python train.py --n_layer=15 --d_model=512 --experts_per_token=8 --d_expert=48 --activation="cubed_relu" --moe_layers=[1, 2, 3, 4, 5, 6, 7, 8, 9, 10, 11, 12, 13, 14] --router_score="softmax" --normalize_top_k=false --lr_router=0.000324 --norm="rmsnorm" --seq_len=512 --train_tokens=1230000000 --steps=9385 --dataset="wikipedia_en"
Below are experts of layer 10 (counted from 0) of a mixture-of-experts language model. Rows are named up (a neuron's input weights, with its number), down (a neuron's output weights, with its number) and show model dimensions 0-31. Each number is 128 + 32 x the weight over its row's rms, rounded and kept within 0 to 255. Numbers have three digits each.
Before each expert's rows: "comes before" lists some tokens at least twice as common just after its tokens as in all text; "gets" lists some tokens that make up at least twice as much of what it gets as of all text. This comes from a sample of Wikipedia text that the model never trained on. Tokens count by the router's weight.

# expert 16
comes before: "The ", "\n\n", "In ", "It ", "He ", "This "
gets: ". ", "\n\n", "- ", ".", "| ", "\n"
up0:101132116162144137097125156118150115117209129089131067164174162084141129095124148091115135128134
down0:125148090120172116134145116151134182149113136125147147100151178135099093137111108124108053148126
up1:182116137114117114084115115167156133093090133138149154121099168113110125102139167092120106131091
down1:122173102116123140125110107132164126129093220115159135113145162134109137099162216115145086115205
up2:157053089141085130096168137123098122081122008079118157155158077155185120103103127095170121185075
down2:135091128176084160086109124160153144110046159107133107116087121166147101143107160115160101136122
up3:149164103134122132139090087146147086102132120148180152133164144124129151112123123128142100133142
down3:115144110139100120061148150109111149120179121192099102102090126166117097122121089116094110119137
up4:113171100149163143137110110173151119149093140167206133112133114096189107145111185137112173109139
down4:118123140129150171154127167141094139088157167166133088114127077129128128103133124101143053124093
up5:125132137146102074112110090133187140109119179065149143063170148137075117106106162143100145140089
down5:108146123145127138159113144116160063122130176076082120110085122130160125098138130143156129157150
up6:135103101134130125139099121100135109123090117109174129141116134128113135092109158085118150198175
down6:125106123164162139155090120180165143127155117086168119131087147161105091134122158138083124155097
up7:084106116167122137159088153143147075109108174229081030145121129144092199096136100113137154133141
down7:153136100098190124054128140144125108138139127103133153096099111118147086163072153118110145097090
up8:062152075158178157123103107152093080124088095117163147136121119117147123094097173165111128155079
down8:153076147136086125120116099141165167147080148112116099102122096142155155102153126115148122118151
up9:113160079129140116037134113147152092109148102131081081118123130143052101114097146120114099131156
down9:151104111113136169073104122134163099177108125141101179052151137158063102124060165142085132143123
up10:125114150112144113124144124124145124142116165095094132147107144141140135114146128116148151124106
down10:091164115149098090041202100099149143118135157083162127199157086100175083082133104099145159193091
up11:079226110131212147179048077117174073137105162168099137125105128073124078116109205151093144133153
down11:133133085115105123134136120154114151139100148087159160108100149145093120072142111118119137107135
up12:111183082110171153154086114045129080154105165180171125140136114103116118133108155132103126152152
down12:161152081075145107151102077136144168124081184163184107126140201127039143087109198125104143158128
up13:178160129126107088129157181101160138148188106113115177115160133149093123125149118112061142125156
down13:128142032124124145080162128155115150141175090088114134165164112131075115132115112109135108124121
up14:172085161100091147134068106165153095167083101170110109139122133158107126132106168145097125128121
down14:140147104133145138078123138167099171120143124144116111120124118162085095134082138130119096131112
up15:090143110141188142075168109173059075139170100084162146046147167111157124087063142190164144136084
down15:117149141161146121074108092122091104116148074137129164103115144129122129139152131197151069086096
up16:125169131156119157158084106118133069150107124159158192092101122139101136097130168094099091156103
down16:121117177109135143117152147147135118067146125106109079180100097105135130125128076113108149121132
up17:108082150138144126117073084134151142153080092089184082068134137107106082141123115137110118118071
down17:086160119151156205159073115121145094150118181121100055141148142128113150142122164160156088164203
up18:202130128077105132096100108131146118129113126116177102110162156105107064151120185094102052118087
down18:075145107153149156133085141134176133122105143146137135096147111101104087156126100123151123119186
up19:085154090169162109173126121142127105176145090128172100122177117119122145097091114115148152183119
down19:170070033117110104102168179115134164131094119140133134108133214125070112094110089099150135139121
up20:126142170083118111093152093163145219138149139114120100148155154143167155124131125133131171140131
down20:094078078116115098136139130134147155137168075130109156116131174087161131131143076142128125086106
up21:180122151132109135131121143137111121123111118108237149093121142166133142108100148076103155156106
down21:113126092135162167157107128169130106125108135162135103084091130156108129093125147123144116107165
up22:146121115077104092035114107109130138139090090145067063144133079137096128148120135060104150158128
down22:124148133116191176139115143134147121092114117126122094130068119118105118175141115099108134127139
up23:181126086108087130123086100135143119113089069141151099102115107126155139121123193097073119153117
down23:152086122135156155135118104140181125093134172132113152122084091171076115116135149096186148076146
up24:103190082089151152177104082134108109120085161143138127158147105160167103122079138147102105172149
down24:077113110092148172102137113180151090116098153075159113129130190139170127080125140103133097161138
up25:165134098149074121084094073169174169124113127137138164116169145177154123105123204103138167153149
down25:162152094106162168110115098122119083150109135170126114114152134164137124087099148138154163133100
up26:123164097114120117087107119107107132109113102104132087120173143141187111146115150111106142152142
down26:189150133141116094184147162103108144118098086199091119089112150126118143146166145085139130120132
up27:151126063080124141117160173106147084109117096098134134165124132136122127142118106094148154201122
down27:086128143132100113105150114124165110097125133106127153118114119143073156106129130092156064121086
up28:069179144084191154164064138127152145120114144089097112141149186079132124122097137132120152096151
down28:120122089070189145127132101108150125208151165097156154128171130157149146117145177178092119074167
up29:134141125136184150153089106129152130077070105109192179101136131133175095070142177131091094099086
down29:082121122139138158139131109136126138101179146173149081172144151074046160150102150107092165161178
up30:165151080082143117090154110131120152175127137143173138132126146144118111151123137121120121192151
down30:114119146138105178154127140111175105082112192106108178124048140161034132097127155121147103181134
up31:107090193171105094066180192150088123121149159077164141180146093138115171082119078066194140136175
down31:148145147179183111096088063189163166129082093174130145076083159177095127128096105193180119088111
up32:077188139086140129131056100124134104085104172166129065124147138137107118102121150143102091141139
down32:124150087116166094189134120116099166094077145080127124098174144082109117110147181132066195159137
up33:123140158196121117136089077126125135133130160170136110105121136125134155150133105154071184125099
down33:171124116052142092091173129117106174148141121109127122127145123142112133080123154066125153082097
up34:115142052079117149084132128078122119130091114158145115184136091132152177116120123062121173156164
down34:150109083092145149092109061147180136133064157097150117088129144152142144094096136138098090134101
up35:111160104157154151149132081117045079126093142136145099137156148142155144140110160154115095168101
down35:099103153071169141080120132119147115092083157090076131090144170164134125129125191060145074128110
up36:171172154138116131136128110138148068191117086205140147127135145142112067129129111152134137135089
down36:118141154139128132068131127151145158129078185105128075051089128171111107139125159098141145138118
up37:096140148113128125078095096177160128091100127130141067140115151136128191194116105096156182089127
down37:185126092144128067118162135103153173168157142040065140137138101086153166164156115108167158098104
up38:104210100136145109173096091134199097150112138139153128107106156131080125124105155199092144112143
down38:174095165068089080108163170159074163102174094122114139146147064147087141136117088130072123080193
up39:139134134152110111126126125143160127161130136127087128126148136137157145148165151134148153099130
down39:137091094104154146136143135117070128074136133118130108159200102080142094120121194126208161136154
up40:110099147108068149148070113139160134079148156135162079148188146127084150070162167094059127127100
down40:059140117135183156145118127126070120121091109145115115139090130127112142151137132103109143116178
up41:033158106102165138221101126066104095141113141132147088170147064116157140090070147101087109150139
down41:136126083032134136106135111146123123137076153116126093118126141147159106080110153106108131134167
up42:148159121147112151147108125167175063102090137129192109137139122123176126111107128121194095132133
down42:146162130095112133142168170148109152122141107157168056118080086092118179108142144066200136104172
up43:123159158122114091129114096155078138130139096104156091082177102148090110136151144102141151137134
down43:083159139122115166159154168066115091110078109135093157127138133137063126096177099111129128141104
up44:145122140142143117103133147113131133128178133116135148101228135150118180153131082136124126116090
down44:159080124139137124122178149183167128148169089153126132116137110127068123110069137108137139153167
up45:107137096115125131093099078159159139104103120099146143182148134143192103161103156086205149143136
down45:122132177148137162115172193121094165079109108126102155118076170144158165139163150080146135099123
up46:080181056206203169154108109166143052145115177119149159164119153131144160141136119159125174123123
down46:149104167114080114109129119126123158076121133168142134080162171225106165115157184088185122133138
up47:144187058134128109105138122138155060117090118146149133162149185155153131112117171175097200192097
down47:147145098137116163126131117129155137107126114129152147085104159128121087051103157157073173197149

# expert 95
comes before: ", ", "he ", "the ", "it ", "that ", "she "
gets: ", ", "that ", "and ", "but ", "where ", "when "
up0:135151166163119102141150103136180076167146047147183151119074192113136169159180070096104112173063
down0:120137057085123159075097132138096188108131120098188128184148144129128090158102168088147087126076
up1:100144110156146203111128168146089069165104116108135157151099167098149118140116171143116129190098
down1:131147103167097138113087100160139151107098170144192159061105118108089118136098162158097180136125
up2:113161110145162143062118166156126096087112069207145145130122181092153113144099125158147088230109
down2:110144115193207176161067085236121077172090142140174152079035176127133118132160154215119145174130
up3:067161105140154117123185121152073088151139082198168132155106189097084130130071149122108102255086
down3:139132049154132181214064142143167125152133181132139162064097145152112086118117146181062114154093
up4:089173110163141158158139143081127155119071114132132108132160151109144093154082138133172121128146
down4:097054125156092133144109128108100191081160100097120147094143093146130081143155128106141110103086
up5:186113142046126130125139136090103151126162103194108092106085151108185175143135120115148108131088
down5:201095103143122123085160136089097148122179179214052094136145161178087135038193082132114166049138
up6:107188070103202120204127158093150123184112099123186136116093207110127162098227109132076070145079
down6:114107100101137118159123075103123158127132120163193172160143177132133110127141106143121135133092
up7:110082062154157113174126113096094077110176092110190161084114159237123097064140141119120183094032
down7:147101172108131103163153185134089146050148102105137117133192115128149115197128110115201116168168
up8:174167097169197119156102148142148111155112155138129131166116210111091158146111133138123132162111
down8:151166130131115118108101155112094133085098116126077100119180158110165090155100130103085180172158
up9:061124090171177158134148204122089044097114130161062130113097141113062092123070131128140100105146
down9:186095141089161089123187173090078172089131190162085123126186082133099119132133141077141143114163
up10:146162111119128121144153120143127091141100140108133110118145194167146122141127115125057130137097
down10:134141071129135085139164172081110109065128142103055090109165150110175143150106109074097156156161
up11:207132149140106067138161090155130102102170132135137114176189107138104130105169140099163141114120
down11:117124111142082155123131138129197120141126157102133103099097165090052179115100098080160157115146
up12:101113144053121118063221161112025134051136087138155130135126114126168152114096139122113136152096
down12:112088097139098132133096172160109121169160099137121157137090131143189118136150084149103067127129
up13:137093137077102064051255218097000150060218072138100114124168102109138131186094076120094143125149
down13:145127134115121163183102116147191098143096124100133144127136123208116135175134127142146150127174
up14:172147116178106169192083112145226070097094159135127105163127188100154132170157208131156105113123
down14:153134083118099126101109152145121143109099150105120150088179056115147054110116156116138091149153
up15:085059144187099110052131099124152109115161134158094104051147147166071090150134073133139148106166
down15:114116109118104124111155126114182117080176189162124154144134096118137054091142081098159143066120
up16:148147079163180112140145129106135071176153099143168156046141181113100194102171160060081207166064
down16:138085061087101119090155133126085181106131142098179129168159163136099088143115121099143153155022
up17:172097120136113098142132126104148109219126063120197155103137166205170197142237055099055090129062
down17:172077129098080107101105079149107204106098123142139118154171144176119104206132121127153156130143
up18:117170141132086129131115111125166096197115115154102184120118107094164081124136094137130131203154
down18:126151125172147132159130078113123172148106106089106146137124123084135123102122109118102090150173
up19:154074150115137068131241189053042141042227112099119102100187126101135099132055128134133133185120
down19:151140095106128178170091142145143110129112099148134150105100117147154138149148166185105139167125
up20:067123147183091142094135134101164091114127126165157091052151124197075147119129091111141118134163
down20:101127117187113172128132117157126117113168167166160169098144128106109138058112085147090146169105
up21:154157130112081141142050042085196064174128146126159099098114154203102137067158109146105124127096
down21:102179149119129093078124095054158121064134180161088098073184062080140103141067114148120138113157
up22:099147062138156199097078116116096093167088120152131170074097116089100099122099142168114112178090
down22:159081066099164107076134184123076087093135142084097128124095101138117146128132086053115097108082
up23:142150095097130124161172142139125143089162109074118122122145118113125129147119169129125116239156
down23:127171108177120172116072079198186131171124119095177176085109146137139105099115145224128131139142
up24:156111095140111085146125155127143111123103067150183169102216150203152131123175056108057157138106
down24:215069109141110077102170122135096157076115096139117154133176119202122095180140067140166193090091
up25:119129143161181122140153131079110125136166133199041142051163143065108117152109100169125142072134
down25:139086071088122121132140130091112119106137119102102147096099135173149157055125148123162095081177
up26:139165038165148137185097154130120153162063138153111088145108222127096142133113156152160113153100
down26:141161056125110175134104147119128145141126034093129137089158170115191098183123149119195150162123
up27:076118124151104162167118115150150104152089134122133155136127071134125078084114143129142108106062
down27:126132109175095143146175159073083109164146104134118127141137137093111156114130106093053189133103
up28:135121131122122166106089104128126138114141094056211154142116125115088231103114090133084114160121
down28:105121095122117106079111122148129141127108152145123086140146074121178120115135134123118118187139
up29:118118080144104128110160093092105145094167147150154129130131116148107100100135114099138181125163
down29:148117101144097112115117137155126104104152106164106123176142099138193113131148094102135059134065
up30:130139123143219149135094129143114097169112149166120147127094162054069165139127122144159104101102
down30:096139145106100093136119093147110096154144187140147123159155112141071171096127096125113120083218
up31:148139105141089113189111119127162106151136142149163117134146104128140121149144156131107110117132
down31:113127154127113143098169191131184078106154129102172186112128153140136127100102116139181137150107
up32:150148177110081115077104092170144104159147131097192102171091120126087144142145088115158117126139
down32:050168145091128123139099108107157106214128179149063120140169098118078114123158074148109097140140
up33:156130154082088108120146092169099155178160101154162132154118141129105206111149174117176083182127
down33:136101116135122171091111152170140118116102139164120152166114111094052113068120120110067106114172
up34:118126113199145089147115088130100159158174122087155101103114103070061090109083187144122146145132
down34:158141131121124163121130124172140125146154132104178180177086167121123120118120126134145089122109
up35:102086177185098139072135145130151129118136126141043073084159060171091118202154088100225131074191
down35:111154109116074115100174151097100112160149180090116133126185116120140141105129079081149197129197
up36:133164083142166140081150107071133156109122080160124152075138199068108105143085086130145127125180
down36:098174079133084158163105075087188134182146147121130155119132119103153154131149130148142049085152
up37:149172134114147113133101067120150060177140108146190176143098157183123115100156106127084130081079
down37:160104133136099084149145129084130177100075175164042097085145091091073140129107142109135141077159
up38:167144141137120111102134114147098117149071104125124145130134139053169031139046140160086119212161
down38:140113117210141193183099090171114090142116105126164178083068162137086107140147132166103135138108
up39:132163190119149132120082135144127119168113102184192141123096179094073134136050205150113103160148
down39:146164127157106113172089123162155118115107137169157169071106144165117109124160072183086151187075
up40:123164101142127103175200178054081097105137133167099171031173080088060090149133110100101111082110
down40:103128125131150145104110176101109108113112135129117160093079129108113127092126209093151133177130
up41:121134161111128158149123114128131119113130186204133169134108146157149099104125128157147135094128
down41:158137122134140160112158120095084124150140081141092151045154150171152115085143127134069109129117
up42:131119101144059121031170099144063176093190088175163149096116143159125138154108099141130164154076
down42:157105149124156095190121127154133147143133107140131176101141141161132095130121128145113131170102
up43:117108063148132135151136182114130096031112172054146149076173098166175098176108142173103194192136
down43:165159150088122156120118108106097119137123080117182114111131137112153142144104126131140101151148
up44:095168151120140164113156216065127174095115196077138165143101132083145108149104101175143134120217
down44:109126115101156154119122101135142148131143208076191155165095142171128111130134172146136106115134
up45:096145117108143125088103166133157132141137174109129138146078182079079156142093137133124117190105
down45:075136102145128138112095086174252135168100182116148195112111132193044128045087093142145125088095
up46:118143142130116166099139136092140121139112111110119106080121120076123095091075209125149151143151
down46:143062156140102160118128129072122108046127168100192084075187109129119119086139091115130117104131
up47:144116147141127090094142122115029139083193085153167146142137111152081075143121113107126107163076
down47:143090137116140142093106150190184113119183085131106120147120135188105165139127065111121167159099

# expert 59
comes before: "The ", "In ", "\n\n", "He ", "==", "It "
gets: ". ", "\n\n", "\n", ".", "'", "). "
up0:056128114129127131120089106112146032212092135188114098117136147127078108103133153132103102125088
down0:095165140114130131137127112098171153202119185113116111141126112148073159128130165106142113090104
up1:136093155142090121078131109130056047160147110167155130107175133096092168152092088088124160113110
down1:135133070106134109145100086143117126122118099117122187210102118115158086127109118162119167122141
up2:128134145138169145144130133139076124106079057076162210096111125149092107117102140169144071109127
down2:145144146127079120163099134144185166117189103128170118095102098183098147121138050158161163096118
up3:172062130106106112052133109150100172003145064104184106160108091134158086116128126014104123181135
down3:113103096135127170147128118156139104087150102111176183114101123169128108110080132203100128144121
up4:184111172177096053113165130107113168127125114083138075124135157152152117142172081084134159099120
down4:130164145167162186116121178116114113163097173172166138093181105103063182101154155102157134154137
up5:139111115106105135124153131118124096079120176126135010165098090097092167191140134062151110176106
down5:111192058132192157146080096127108163112155197133112145148167131110138081113082157167087169143138
up6:126121140128133229097116119108183134152078133101104117122032158095151161092143116152159069128124
down6:095135124084157152088190152162076115126146150049094146154197091157103155157131107112140181118131
up7:158109168133151136118153123118120139164138095104129088088122141124095113149114113106137173116136
down7:124180079115135166194123148101112144158152131095105140135066102147122093100156186179100128070143
up8:144116139095098117117160145074102095144140092134113123125100117129153153169127124112161089114074
down8:118163136174130130161135106138136171114118137089118104135129133152125082113127161114109190141152
up9:080158112160133129103147124147137103158140123171139152105102124106126106121102117112212126128110
down9:133149156137122138180126125126155180110145143123111129106149145153129099107143150120080191147130
up10:152137203162130133153118121138111101133138129159141124058115205129108099105143047123130129126142
down10:119120125081126174039112154152120152161129234066137134077082173118145073119139245103188082101215
up11:194102188144068095073138109144105146113118052133211100108102137134128091101139122077135098163078
down11:174161082095153155166096110112168112146130171108152136087107181124132067082080141192085145168073
up12:134149071135126119143106199143141083127101077168157060111098168136141126090143118107138146197095
down12:132127115087130129104148154127113136130141149117132130115131091114156126117127121114190126069128
up13:114137129143147122134123116130112183174188092130128110132114181123143154109125101114137130140118
down13:123132118180122135174153185090131152159162144118129143113173138139045121108166119099142095114119
up14:185192102128126131084079130147153182099118100137169144147107165137139079109112119072165170103142
down14:108148088112131177133119130136120143059133149137141098169132097162118128090124082144137135123160
up15:146131136061139149149162169073106151104117139079137210048087147106151126154114118113162089134125
down15:162098122152119123110123106170099186207117145113091138130162151201108157146178126084180119106133
up16:139102166111099094152142096102129151141115123133122127112112135110132119115133107109113143095131
down16:155095146134190150153129123141088113168110161178154110097134110146092146124149119105145115133131
up17:172111117142175103075135119103103115148135102085165155060127178148140133128107113112160112166139
down17:124113140142183167126152159124107130130149105161067127164129102074115118173118127120091115144072
up18:078171117150157155153061077120166083132094138108159222143102145161171116102131126139156128164106
down18:106145040139096165128136131132129139066059137058138162173084118099100136065100162106129139161142
up19:106107098111094124092143165115116126087103045105132179191082065152228118111133153078061134128138
down19:115118115159102152113121135156181133066060140088189140131075154140131139100133136113169157146130
up20:162144138112106145154086156083185113150121103158106119126139115112166163143136099127147100110156
down20:095050072139033147111140172136093153084225090129166179136102126166074145124173037155148118033063
up21:116119091170114124085131154137112125100119104102135116172132136139114156141144173118049121156193
down21:112139096128127154155128150138130167114115147141146135159106123115103145172121161125104139132141
up22:152087078105128111094113163147079122120090020130111117167103106163148139141134173055175087112106
down22:067145081152151170102102132191145109097158180106124073135066067148126157167116168148152180143140
up23:151141135101154157115106111105160098033087157132130031125108163136157076116115160121109120208111
down23:082182097141151152162079098117189145156066186123192136066151191146088117087135101219099104129185
up24:122129082093106101054157122142111119002112126101070106180090098134178132076129162059144147206147
down24:091171084136175169195097095124197106133148218149207123106132148092106152107095080205106123147183
up25:067170096159127147113121125142103066104100125154208073146121145120142160129125156121161132138084
down25:128123110205132159124136139134100140123107147162091067144138108192126113124132128128174122125124
up26:142105144138160105132119110127150157150114147092065053152142208140154146108127131095126093089128
down26:139131134139141116114149162112126085161110121125134136062139130137114119165133163067072096163146
up27:110090151123147102103136150146090140116098121117124205151136115125134159134135083107100159139131
down27:150111073127150155104140169124093096128142082152163098141094132129167105152125123105163095126098
up28:178108163132107135118122117103187169199126162074121118163072113148157137093141141108188147136137
down28:146128089151127123179169130132123158146203091108128185133146070129124115146144098163155141057186
up29:082117112100163148097102089103173071101137113113158171120139140126114124084137115113174117164128
down29:093123096166171127180139100106150104116130116136154195107135112102106120080111133158107135137085
up30:116112128141117115110095128117144128151123118142142139113149074132127103105111113174122132121188
down30:126128091088135135127140123124101122143128095134103154119106162122108105141133111132112108125106
up31:139145113177097098135145149141119112134133114205133107106101122180156157131142066086174169096162
down31:191124117090101079193135134075084173145148145101128209130115107156095086122151107154152094120048
up32:150133118121104114143104097162155152149138122144110128127171213096109147086084160090227114164098
down32:146125136132078088091155168145129164141148134157089156126085149140075101154136145138088152107154
up33:153096169156094098082142118107163145166159108150099080147133126131145180117124123056132096136094
down33:108118083127129133113122162151120144094142080172133164096078092134128073092118145191141160142088
up34:121121112123151104125128141137149146194134106168101170110207161090130172156105112075081144090093
down34:133148131151145105179144160079147128153139151103125124122141090136064139124155134113139068174133
up35:182155110157123090126143129070104154169141062113161158042189185138111167101126115110117118158114
down35:153073146112144166100179185158111161104201076138098134193058109111123145185126133044133126152069
up36:166088125156105128027130121148111120055080088136113102134140162149153152122081146126112091141103
down36:101115132089131145120108115132160171106122145010100121081141118143148132089140121143068049125124
up37:112073118144098134103172138117167133054116120123107177150100054143162107184143136091090182106129
down37:140165152140120095162147117111124110147123176121164145072136136060127176143134164134115113130092
up38:117079154038110114102166117143137142126147146100097103132145104112146184113117137068134163128124
down38:095112086109106095096169131161121142125149165136098153090143102102138163091123192095163080140171
up39:127141075179112175119086088141162100109118153119118145203131143146146176141167143123104108112162
down39:120169128091122146129119137117104172086069165127105090143128151121118134123135194117113103166142
up40:089087159112130074022160109137104116052119099093165104142098127193123146128137111077144162138140
down40:126156113186168163135121106165126119092065175172150135105085126157084171126125117134134140148111
up41:084142068158127172181117137154081131149163098152153130151139186081156134152089115093109134133053
down41:179131141095141108139135146081132101154126114107132093124122102193109115160106091098179170162150
up42:162102101143086108127156090131189117105096155137156120140142081167051189091158161087153148162142
down42:064089104139155069112138131126085141141133144079128132132135156097196126161119125123124113119176
up43:086167092190153142086179155091095079123131109176148174140132089126145118114111113157185105167082
down43:102149122155108138128137118165126108097095153108140084148142075133159103106119118127171190114144
up44:116187159136217156147095142170142092134096075100111199111109131159136106157115124157191090151123
down44:134108187145117143132105155156090141154142125086135135093133160162133131147117103101065140105105
up45:145125151155134116054128094135157150217122085089126142137170096156134129134143078106157175110068
down45:105096122126089183107154164180106161104176123154118206154125099125119086170117143091104112148206
up46:156161109161129098096108097100098066174137085175178143037154140100146165133122108121128130141102
down46:100147093116147134149117109130142168138106124130130132150081144126077114099099131150164137168093
up47:142150117184134151192086116113162174187121130153131076081064167126115142133116128128107074145103
down47:144098182107112140132162188155145108061095125138110122186097088141153121155143128125119167148193